Below are experts of layer 3 (counted from 0) of a mixture-of-experts language model. Rows are named router (the router's row for the expert), down (a neuron's output weights, with its number) and show model dimensions 0-127. Each number is 128 + 24 x the weight over its row's rms, rounded and kept within 0 to 255. Numbers have three digits each.
Before each expert's rows: "raises" lists some tokens whose logits its average output raises strongly, later layers aside. This comes from a sample of Wikipedia text that the model never trained on.

# expert 59
raises: "y", "ios", "ic", "ys"
router:138119099100159166149101119101100154145092110100135123127126113107141095113153122102087086132205136142096143162171138127134112139108142144152102073165139107148132088131140091146159143112105107141190150119107132106161141105129122138154131098149075141147076093135099120119139143101125113125113119142102118143130107120170106131153180125120139114135110122100118104104089136109136144134109
down0:116121128117142114144136150120102135100177104140072117121124135110139099142129127130117163107169138133157143125138123120106107116143114086095101099142133166097132143112139162146094112135181095130151145146157166092143077132135160154145141175114155107111145169157133091106113156122123158157160144139162122090136155107148142142153094092142149147131119131146146171115177089177122115114097
down1:129114140140136093113155149111147097107174147084088073173078135114103182163135154103127147142111129094125071133146171141092116118162149134144124139116114113136108127089125141124131155100102134141103138159143109135139131195133111118152129149143126153069149107135132101137100096133164103114108111123123147189116088114098146151128091110140121140140126120127137177132122126132116118118137
down2:116156073143141132091097144110123130164079139089192104078135119148138120082116128139119114134150146116112121135129114133068141105115146122155128144141128170124101118149071118129133143138119093116164157161143092111196101082125106107135123138144124148094137114158144162137082102121119114131146147136133126099156116090132074117123117129174120127148154113127106156122113145136126115159125
down3:096172119149113139090130110147097124091082129155116141104124136134116125178143173158155125152135136177155136090108151109135112095108124167103109105144146124126133140131116134105087120147111114125094176141140117109132099159171103142134072110120117107129124134096165120148175144129087176108101124108099122121150095144138165094105146153137113137114111145155129138100152172149074120129127
down4:142141118125099152139124091128189104119148104130174143149088146135147090162113130072094140132172175086128144120096093113122135103123113116121140118106112136125118180128116117117147176119131125130114120112165134108110172136141137128062140130174117100105147158108108126133140145108086109145126150115126115131128158203148140147128139158125119127095161111150100145147127102114137151148085
down5:157107132139173146107148137094085169108157160125165098127120101114102132071129145115122126103137120098127184088127078119125128177121143096088145144113127106114135139108117158154140131101116144112101144149125172119116158161112152155152146123112169142101135144137137120135141160107143144087133136091141100174141137072138109109129080093129117152155128134133134148116168112134181146114120
down6:114151186132147145142133075137107113147119098123132096131127139116130126065131139116120132104155125119127102169086099150099186142122093113113133139160094125093117115146128115137131115142133100140129141078110092131137092157100091132174134089149068159109127165151125138104106108131127109105120174138146129107151157128133128107143145149133143097134140171162174148177141130129142108156106

# expert 23
raises: "ant", "er", "ation", "al", "y", "s"
router:144156117098163142178101125115128112157122133135120144173129115147091118138143126106133076148117115099101174150176177109155111113109104125150110104134140108124133095123140108156147115154092124128148110096111130113086148165131056126182158104140121105147138115141119124139179155136146143100131123137168137101134112116135085152117154138092143134153147104111119101123145133083098184116130
down0:171160132113161099126151103098126133141152108108166140124118111140134108118145119108131118117131116132095120113088141116139089180140129124180093146124109148156101103133123135091111114145118099131090103140111113125143134157128130115130081090126120132085160105105116109111125109149105120144118095149158169182126140167097167092072126075149128121093118159108091119128156080134112150166153
down1:151122105093148123116142125171158160091127090111148118153121112166120122150147160102133117106144135140137110100126136121166142154099127152083135084180198087136125113103146124143138154102122134138103135162120156129124124105136098129123119134114109107173124148113122140148103099127102155116099125126140131114120186131133177113146095149116190102169173160130122090120135108114077122144145
down2:131123135148128095131120091098157140120105140119128166096153148149124120121178113111111157149114122110129118181119130135159136151134075144097144159155142105097129148083143131154148145145148184124149127159162188150132143132094165132118109197140163154102128114113140107105126134147154111125141155149105114102170098145124101141127137135119159114165130168123167131122168104122115148071132
down3:154109128104112113113092118148166149156109125129103129134098101151167095087157130142155165146122102122084148094150131130092149137112123146105149127130150095116158150139167118125114056116146180111154157150158099133108118136104149133097099096158156095169142120104109149157110140119118133131121121114087114130143143119111148108101140145124062148127123061136107114125091133108134123167128
down4:162120090134094079111115136158147134154115151121143141153130168132135100139127108123137127145113093139118123108152144112147139124120119083149122144138118126109155119110180121124083137106101086189155100115092106124148142079161069156131149123126142118102153130116140164151136104114133152124136079142126128096127121160127136107065167133124194126106132119125159118093140091134118123151178
down5:112198161132111129120186120135113123095123135154069125111159151099142122160085120077107087115159151091138097081150109090135137118136109087117131126135147103125130139152135111116128110098156106159114110093143160123158088146144168125098105102131118112103097089101120134113118151086080142122099147144125122115128128141143162139104105152116121132165138170126137135150131098141153141107143
down6:094116107100133151169118089118140093159113095131143114140105111108158127125071175141149170122083135145117130119142126110119137112150113139113171118159154124166094144127172159134111116109122120099107095067153154132105127135146113180132153107109103092096107128111147135150146130122170175120143134113145152114089095159120137139118156142120147127149124146128150120096182112116082148107160

# expert 100
raises: "en", "-", "–"
router:095105146123118150169103097153107118137139124168135123159169089143151138157151119109129099150114119115119174133161105126098126048089129153125139132161115104147145149123123101132116086146140131131135088140142150123094148133143119087148125124129116114130112166125109144124077111077134166143104162104093158116098181125127102146132118094106139113169126072101123136090102141116112134135109
down0:129113124112139129096141120123162132060104100151094144100167064112109135135102134124086103166172132122117132125094091150119189108145088130134154136106125132128138129128119124135102151133139131132099150093149192154095144145118151115109111117111121134137137129136125096150113154102196096140125113125087157132138139120157136096130128131176127132160139140130154134118127137137152079159074
down1:119105108156146151149131119107114141121132110129100116161138131155110119105139121124175133170115117175158070132147143112107167085126133112155104114147081121102129110105121121114119117142146172034117144120168105158143122114134145113171159093143159090151134180133141141131139149119151177095128163136091179147134104151117150147139122141131144093114134108096137122125129099148122147127125
down2:128163136129158159186149166188119117097109153134103089115158127108131129110123087116112137137163148133134122126109126086102085089078151150119136149118129098131098138152128119113104141119132143136130104105130118119162132110139130120095128117139134107082141111128129148112136091109136118160104093171097108130152137140145132158110134143106088149152111162055146133161090191140095105117119
down3:092156134139106133121109162143071141071157152166124138072122067142162124145157152169143103108126159133097135132138111105140117172137090134121111110140149084126137141114159109131157109139101162138140152148115119145113180092118123129136108133095164094166136083131089115130159123113148150158140137123130122129126146107110146113176120123129147167127156141141137142107155144141160113134073
down4:112110122165143133102143108163128093150119147084107083147156135127161135116114129142148125107153127131135092106104125172136125143102177151125122119085144152097176099175151120094170144103130084151127168135159142142100162130117120097128122132130145159113126121115168110119091141151079134157187140120140134126126153123145123140110119143157159166135157115141136125140169191119144160120090
down5:130128150140151084136092147115130185128117142114170087136163136147111135059118145097108129153122123132094151141095192116142123150114148183178149125127128076135139123152115113132111151133145137117145126160100151162095159145132144111116133124140049121089130142150088122104150127093149150135111102131146126129176138158163127125167158135116121108137117120122124119128100129119163105141141
down6:102129125083145076094116100147183090164122122119106118103111158120154167121088103157134133135123143129101177186112121149166156101127160176169122115128113113160090121135127141163176107114122124094095097108161137088116130119148135150125139129120165137142109139142139120082145091146102140126142129138108106123151113117104102126090099131136099153123125109142148131105168113147120155169110